{
  "n_layer": 9,
  "d_model": 128,
  "d_expert": 128,
  "moe_layers": [2, 3, 4, 5, 6, 7, 8],
  "router_score": "sigmoid",
  "normalize_top_k": true,
  "lr_router": 0.00169,
  "beta2": 0.95,
  "train_tokens": 481900000,
  "steps": 7354,
  "dataset": "wikipedia_en"
}
Below are experts of layer 2 (counted from 0) of a mixture-of-experts language model. Rows are named router (the router's row for the expert), up (a neuron's input weights, with its number), down (a neuron's output weights, with its number) and show model dimensions 0-63. Each number is 128 + 32 x the weight over its row's rms, rounded and kept within 0 to 255. Numbers have three digits each.
Before each expert's rows: "comes before" lists some tokens at least twice as common just after its tokens as in all text; "gets" lists some tokens that make up at least twice as much of what it gets as of all text. This comes from a sample of Wikipedia text that the model never trained on. Tokens count by the router's weight.

# expert 94
comes before: " of", ",", " was", " and", " had", " is"
gets: " who", " which", "ri", " that", "man", " son"
router:048117125162133090136117173113157120155171115089102091097143086139207071112124133114150086127088143131123073098119175175136221089080088155140114102113116090086111174138099153142153125088110145
up0:087117178133071157144112138088114101148092128115146079135172147103142109115096168141097147123180118207114167102119124100153141171132095062153119133083079118222111115097135124084117097157089108
down0:177102073084169177097173098133116140038107117189111154137157130112152182145170114116117098104123132071137144162126144197143127186118166124124118116078144133062106153080154129129145114093083155
up1:170088190118129184070120185123126144082166089129103066056174151072124129144071165108101101118155131121121113137125105112182186148079102096073144161128096144117092133147188113192167157120134145
down1:119108071103093160153166107108081166140119112118126055148212140141131164157144103114131136129118140155146119155108162107099175107168154090102042105155102062149150115125156136160123077125104161
up2:156168105115077146150124151151116098078149140113137132105093127127137128105130182133083156124166105101133110132148121167170156141146098144075124105121144173153084135154221123167108000115102193
down2:145147142136104120100157138130142108112123137172188115154096146159143097133186150114136072142202150188114116131141129108192126148133123068108135075134113107151083134145099143127136124104113127
up3:148072115124152135150113105201114134138128150046142140128069097118136089147151075141099164137146119059151171141092109157124137132143152164131120153107115163137122087140073119122072186124085143
down3:149157155096114138200142121091115109089116133132089138147225123117093078162129145133129078156107090158156072169095171156068132185131118116156111081151120141105188069153132100103082123127164135
up4:133073143152143114142104053122111087132084071120151065140111129140070114106131129144070222130176124095157115133114107194094131104103172171139110110139114140179178134080133148083128107084147186
down4:101110131136136172158141147160089099100145180110212105168121125101123148102083143181153078151158068141185113139165140114107098155144152050155090119142145088163188072185166103083078073157153150

# expert 21
comes before: " |", "–", ".", ",", ";", "%"
gets: "6", "4", "5", "3", "7", "8"
router:097100154134141078147112183099153104117118128097083107116178132092181093141126144129150128094094121153115157124082158134143166046091137130188163093097127141067145177140148132172185115127076095
up14:125085143196143115147152096156174136045113106110157121122127183132102087176120123074146111068084119100143087181142129136186124154142079114143137100132191117164121070183140166193153114155081133
down14:161164145081142129154086107107134154148070098201121136095109146093157115106153140146079174181117107108106144137132120161122138150136139132140140111122117229077107093093137186131105147068129153
up15:165134080135088181140075125154127062085162077072088116102174156122086127113124163121086060137110161105108125127159120065107109155130151111142127096196049130125110094139139159162122092180126114
down15:095111096068155164130092048145096108151143124089110159126087138047134151103143177148148103094142109102143122228190106074127159186146125132157166166080108148147159094116162137103142135127067149
up16:121111159093126116103101137121127136092186137077163165162159164142161147170115076132123111060127117187090152137113132108094151123205162136114153151164152156129128151136132136089134111152179095
down16:184100111082167152151108129124130138168137128160102086136096120043145155073117096149129085156129205065145145118207176103132147055103132186101104095137111150133160112139121120154125128136123114
up17:146171100094097169144158093199088209097137096104089104092159084128122137112090027083114123129071135148146119124121136122093147091101165113108111087137129114060127092111146152120161120145131103
down17:095136093147078122119142155175157192136144143131092079145110177181106095077084106088193149163108113149090071072183145135093125115087137131081109171123132081132115108156101154115151126139119083
up18:139136108120105073150085115137175125179148075158115167182135101130092178141124103149067082205135130149149152114108135111111123126180129152170137088090120123105066138093122149115089132071115131
down18:074105126074169115117129173101185148140162117166158126156087147170139125122120146147129172159158105108080084131130188116153134181141126131129127114089088147141121078098137145123086097062117137

# expert 101
comes before: " was", " were", ",", " to", " in", " is"
gets: " it", " he", " they", " she", " him", " there"
router:100115127125151080152093157140154125109133105117109076108163119170150075116141089102126095152104158114107110121126183187130198074083111069165130112137115127169106158123122113167163106146106148
up0:146144176093193120140152088138146144174114128166161137105214111151163084069189060101164050153117156120128126104106085101133172074123145087194165128114164151096129112035134116124130086176094098
down0:125117072052095164189165127147079143093118179078110128145055142091101155150128152139125108139128140140107154208144158081111121182093147164152133165084135197135127122149100175155121169117134171
up1:101122151144102140102085129135151163174120074147148065127151131146176148109141142122084109108108130140134155151108145146125098109098172133074113073154085118174103095068107107117133092135068100
down1:098095155205116119094096145090121082118104140133174168124156085171075151158134127156098150109179132198125144133230106093072136169146153149131099084138144112119103172141166128152100133163134138
up2:162114130103155142160123151097138143179112141155087128139123172130111147112177129159136109152126076180076150127198085117145147157112059130141053135159113156185128065160135130153130129162120125
down2:063162095092035161160127132153144127136192112093131133147147112119160107146127133122143095145084133122139099114112107150082100123222133127082155094148165094105166115129155162116186182109152153
up3:165148131086118133137190099119148110066142139121148078167177137163157074080133064089188076155152135117119130138064155116093131123116092077145145172122137128146142138088145108203155170132070135
down3:117215108097131112085100152084127088126139151155135151180122160113125152124096143110115154104096142085083146147088138149105087112115156134198140115082098208124128164169126135167135124169150129
up4:136138116099091123116080107136103156116107097097179184140095106153167108086098118160091135181146142187097195145109081151075124110145184150186156119126146084132150083126156080114115100089050097
down4:154105117141145056124121140066167156171155128062120151066121073080082121151128185119129127120101160161167102087165152125153114128178188148100134139159056143118156133131131164136185083081114093

# expert 43
comes before: "–", ",", " |", ")\n", ")", "\n"
gets: "5", "7", "0", "6", "4", "3"
router:069096120092126031168131174154172117146158126094124148141148091099157109079125130103166091122114153137082105150138189116170185022128112105161113092137132143092115160107134128152182132099129154
up14:126100123137124126178094122097187112130151186104103189112101096136126108121141089135140125130102108206134163101152148175167134135120117140177129099117108138186147142146084118114114109183125160
down14:112081128074143156090094141168090105155156141169173095075100089124082130104189148126076161140115162146072136119198178117120124088144196158164176098063136160102140074074155123151120166124134158
up15:111123142144145153083191141103147141110126132114123136117122153122144129093102138145095177170112227084192136144163175101155106182132127167090185120104127140101126123185130170151147139124127105
down15:182152093196129176121123090179112100104147120094089129115163129173120107136078101099061041173098091183165128166152116120128165113078132216131109137087164164110114091140101089111149179149119172
up16:082172131147139110185127193164161149114090089130131151140102161140154118091171150089158131111073089145140083148146114164196140115078105152114152054175127144157085112165129138112144114093129162
down16:177152120101160137125161113148084139157128139099091091089158118099189154095072138156110146157159128084080177073172192092117096067157125140147098147103159192125114126074199086144087182143124084
up17:091160137131154183103126103132154116174141134158101102137118124105139173126135201171032105188106077142118071123068095171097108113106115167131102175072148148175105127131169177188122137176106130
down17:104086117118169112163170122150049128118144133094157153105126134160129065161161090064109120091137132087159158177146114112118123169162140135150143096156158147163104083128122166111078154138135138
up18:139139104116178147136053105122102111123111144035111144125124150145131107081159094159180143106129161152112160157154121106150130110124160164128136077086077108198159104172092143115100109204133127
down18:176135154071154158140121082161149148177118140156152165098131102136122136049178123181099120122117146108055139079143143111115116118123124154149101120068091183163117119086150167088114175118135105

# expert 105
comes before: "–", " |", ".", ",", "th", " been"
gets: " was", "5", "6", "7", " had", "its"
router:087097153123157059145080168123146091163135115126060120105128117111171090089153152160124122098117132153121138134113171177125167033105126136154109138135118098092114165142184084176164139128072127
up0:095196150138066126153134139103159163139164150129056105096082148103165171119129136187133133180130085118136159125125103077102157132161105067094132122155081110100114136152126160098122124136115099
down0:103160122109088126142134114098122133179109111122156108125086109073120117122090134136151145160119115114086149167138144140119109125126083167173111080067197174143183050179101172098131147058119132
up1:088187099158094141182141089181107102091136181133144116055101169097123116142091101084089104071143202100096109102122129096093111151142143121145136109103172050102105104136141124076179139121105154
down1:105163108168154151108140128148109143124169122104120096095088130132138125142167164074122138131103181172149058122110142122113097169080160076159132047049108113103121154099093136139183162159140130
up2:133116089191096144119159115183202139120121112141148108121147159097163106130151131116173140104106151133156157069181110137152104094163207077127109146176107121164162137090059165079144105149112089
down2:093097107091115140128072152160102117167144112112156112130113182155126098140075094171166092123116082120117189184135023105159071123159156129082083195169133120147132052135134127098149158122141136
up3:106124113189165121113174155131099131110174147081136103113137116102191158093126145083098045160149145068144083184127171121111154175054146170152113113100130104127197119172131148113108115137108119
down3:106168122117168147161117154085116129153111173130066130159075154124113122081160180112142123125140140116145147149151178082090109164164095057126129189140125162141104139141119136104148114147163186
up4:113104171152167088108156112124133083148129086135104121134158080127119116083087089176133165108147132148080138156174142128190115118156080117156122114167100127138146118098143149166152125146084152
down4:095143059114093118133141106147056149113099127111115092106049134101176249158129136110141170127143163105125127149116124143092124140151111113085107163106123129123154156131124110147165138091101118

# expert 120
comes before: " ", " None", " Yes", " L", " USA", " Free"
gets: " |", ";", " –", "—", "ović", "ι"
router:091130182145130113172100170072183122120170136087108080131160122125153106118141120156173127047160150142122108092140188154129216045085114136172121119098122062153117158128107140154171079129109150
up0:115104191141157128111104120073090121100096096160149114119115108108158126158151110145193106153129131172175111125118176116144136178202120122102104168118142099147053147152131194100131171159093038
down0:177142111125182137116100105173081083151105122112174058135129140124099160162130124100121115098111089077059066111148136180164183102113147105140133143114143133197097146166120131087071119070097147
up1:085025118085107128142173104123168109118098148082113165133143157094102123131169180131165152127135124133130110092140146113170160138177158069080218105134159090140177101178124096160092091102123154
down1:117117188080117093106106085102196092152159158129039174150129142145151113112125144188170159137126112119060123129132133062157156101126130088099197107129157136085084161123178113073067099124159129
up2:192054131183139135147145140074091151127098170144139108146132165131097133138070149104083096141140145111141103085141169108125151105122091172154123192093184073163114098162114148106097163088165124
down2:118115138117126174126182119127190129103115125166150076113185134110122143168110090120171178140132132125199129082154121180140066197126152179142060136124158114219104083110140125093092110136070175
up3:083093126101132141135150138180158092133116149128117163118091161108063124176157177073079161075109141147118139105127084172167099134154094071068168111155108194115132125176127087136106032123157141
down3:062161155116193122094071096130111106107113115166065085185119100061107163114157118155142143099082119120078153186127122146186109136117063106176136122158101164128076165177152109112169117126169106
up4:106148174171182119162154149178168119168090029142116127149107137130098094183092164164116113099093123146111126075146058115189129096191178139155107158146116120114066139144130116178145172120174146
down4:100139139064110132075162139092073102165144110120122123147129233125117137116182109159147110115110104155148133105154149159099123157094147117119179110118125101103144119102158067144125081148073191

# expert 49
comes before: " of", ",", " to", " and", ".", " in"
gets: "ion", "ation", "ations", "ions", "ity", "ment"
router:108155134103135108170119175114142147141160132090054117115159088123173048117110131084185106093085151132129132084072124138105198100122143125132143125094191121064109171135112142183139096116099175
up0:116120156086122121186099154111191135096202102090129144155143192125131117168108161189126156108109098181094132103122127149097168124171135143096176057173066145125130109119139147101146158140091148
down0:089126141111153138145055115088155137148102110136106082101142123071185198130101105153116101165092134108115145124103147147148166147125116091133134092110109134143180129104154177118126158145093096
up1:166111120185156106135109114093121135181097179144084117120159174168132085103153113075150078178094115128168149117095167080150088155153101074131106164087167153140096127092176091179176141140098147
down1:104105194035078120130140159146112098098126113159131124155146140155172136062180119160174178148147168138101101159136068093190137061114118136082161103148107142135105122213124162098140147089111146
up2:186146109075225103111125105124187183102192150144140196163169105122107142171089166133076113125169081159139100102122142113128151117108124133081116131200100162113096125088115074177104098097136141
down2:218092149188114114112125068130144142098113160107074088191160143188098141153100175164173079132094124159149171107142131101119112130157132146179114119139117123155163148120177140118078118068147147
up3:123106155101111126092116142121120141085139098137096153118142074101179075139117181152089122098157134121115150144091126116155156139140150140102057121137117059112158135110129097138123115146106121
down3:105097075073116128065165154152138141179114150124101139182098119098156136139115155192147156154145079121109191153120155116164127148177112106103143115124105184150165159157205152102071115100162107
up4:157183173117120139127095135076171098108148158110078142074125118118103107139121183140155129099089092174091160111089154082103169114177129087111147110128121101120122198123107117133138116110062137
down4:190169122118163086164137191134160111138120120122113128181123121150099175170157114150076188157137131151074061086070152130097097148140144136121090149136186071128120126171102155106070117124125062

# expert 15
comes before: " |", "–", ".", ",", ";", "th"
gets: "1", "2", "0", "3", "10", "12"
router:081122142135127090131089205107156105129116153111095158117125086095121102128167141115169140095085147179122110118096160154155161093127157114169143151139122134108088180124144142164199117107093114
up0:161095107148082110166148189162155151060155144104123134081185097176184150195099116110113089140093145150086087124149173134120167148102066143155143126143168117064141194122112144142141104109155152
down0:070169184117138134133071113073141152125084154181146184112065146075111098139142127176165131118084102129101108198148114147146060130133113137113125109141080174110135105104111128103153126135120125
up1:089118162197137123113150161154110130169142148090134133118110132114106169059099132143103162096107079104150129140117131099167121169111083089066174078161119108146116122159135114133150119189132141
down1:132083172122112129105104102114069142146054098148111157091057124090081158156169157117142155123114128115169105204121123168197134119119113109119077141167155203081107072136168111129150196095118172
up2:152064118117178100177139110170129167121159125151092170137135128132125116156134131124134145146149116158125177139137119137125137105163063055086106169193113102139103118074101087185145129099210055
down2:151109172101149145181128076087116165154056145145100132104063127141115111114167179136096093151111136115128144179160101124132146128148138113099175127159104202082180087147168125128113190103145118
up3:154106222118144108190112128117076134084146094136139096073081185152166086192132085141105079119141111115118099122138101167192127156129062119159169113120148107179128123100129198144104112073072091
down3:133153173083107200139129140118094185131091111159141156093095149076143061160105129147120149100099130087151092196177137120154113146102083122169163086166150179132080114119139162099110199135130138
up4:168100143198115133142142117176141170124145118082123110111139094179129147120103125112141149180123173174106099065133189068079178094117165138111133102168125095109156177104096146165173079086156134
down4:126096149128159140147135103066097139171110159221145122071118144065099088103139164140141173128152086107147095204136079112173127123080130132136073082145149200110159126138128130102138124124103134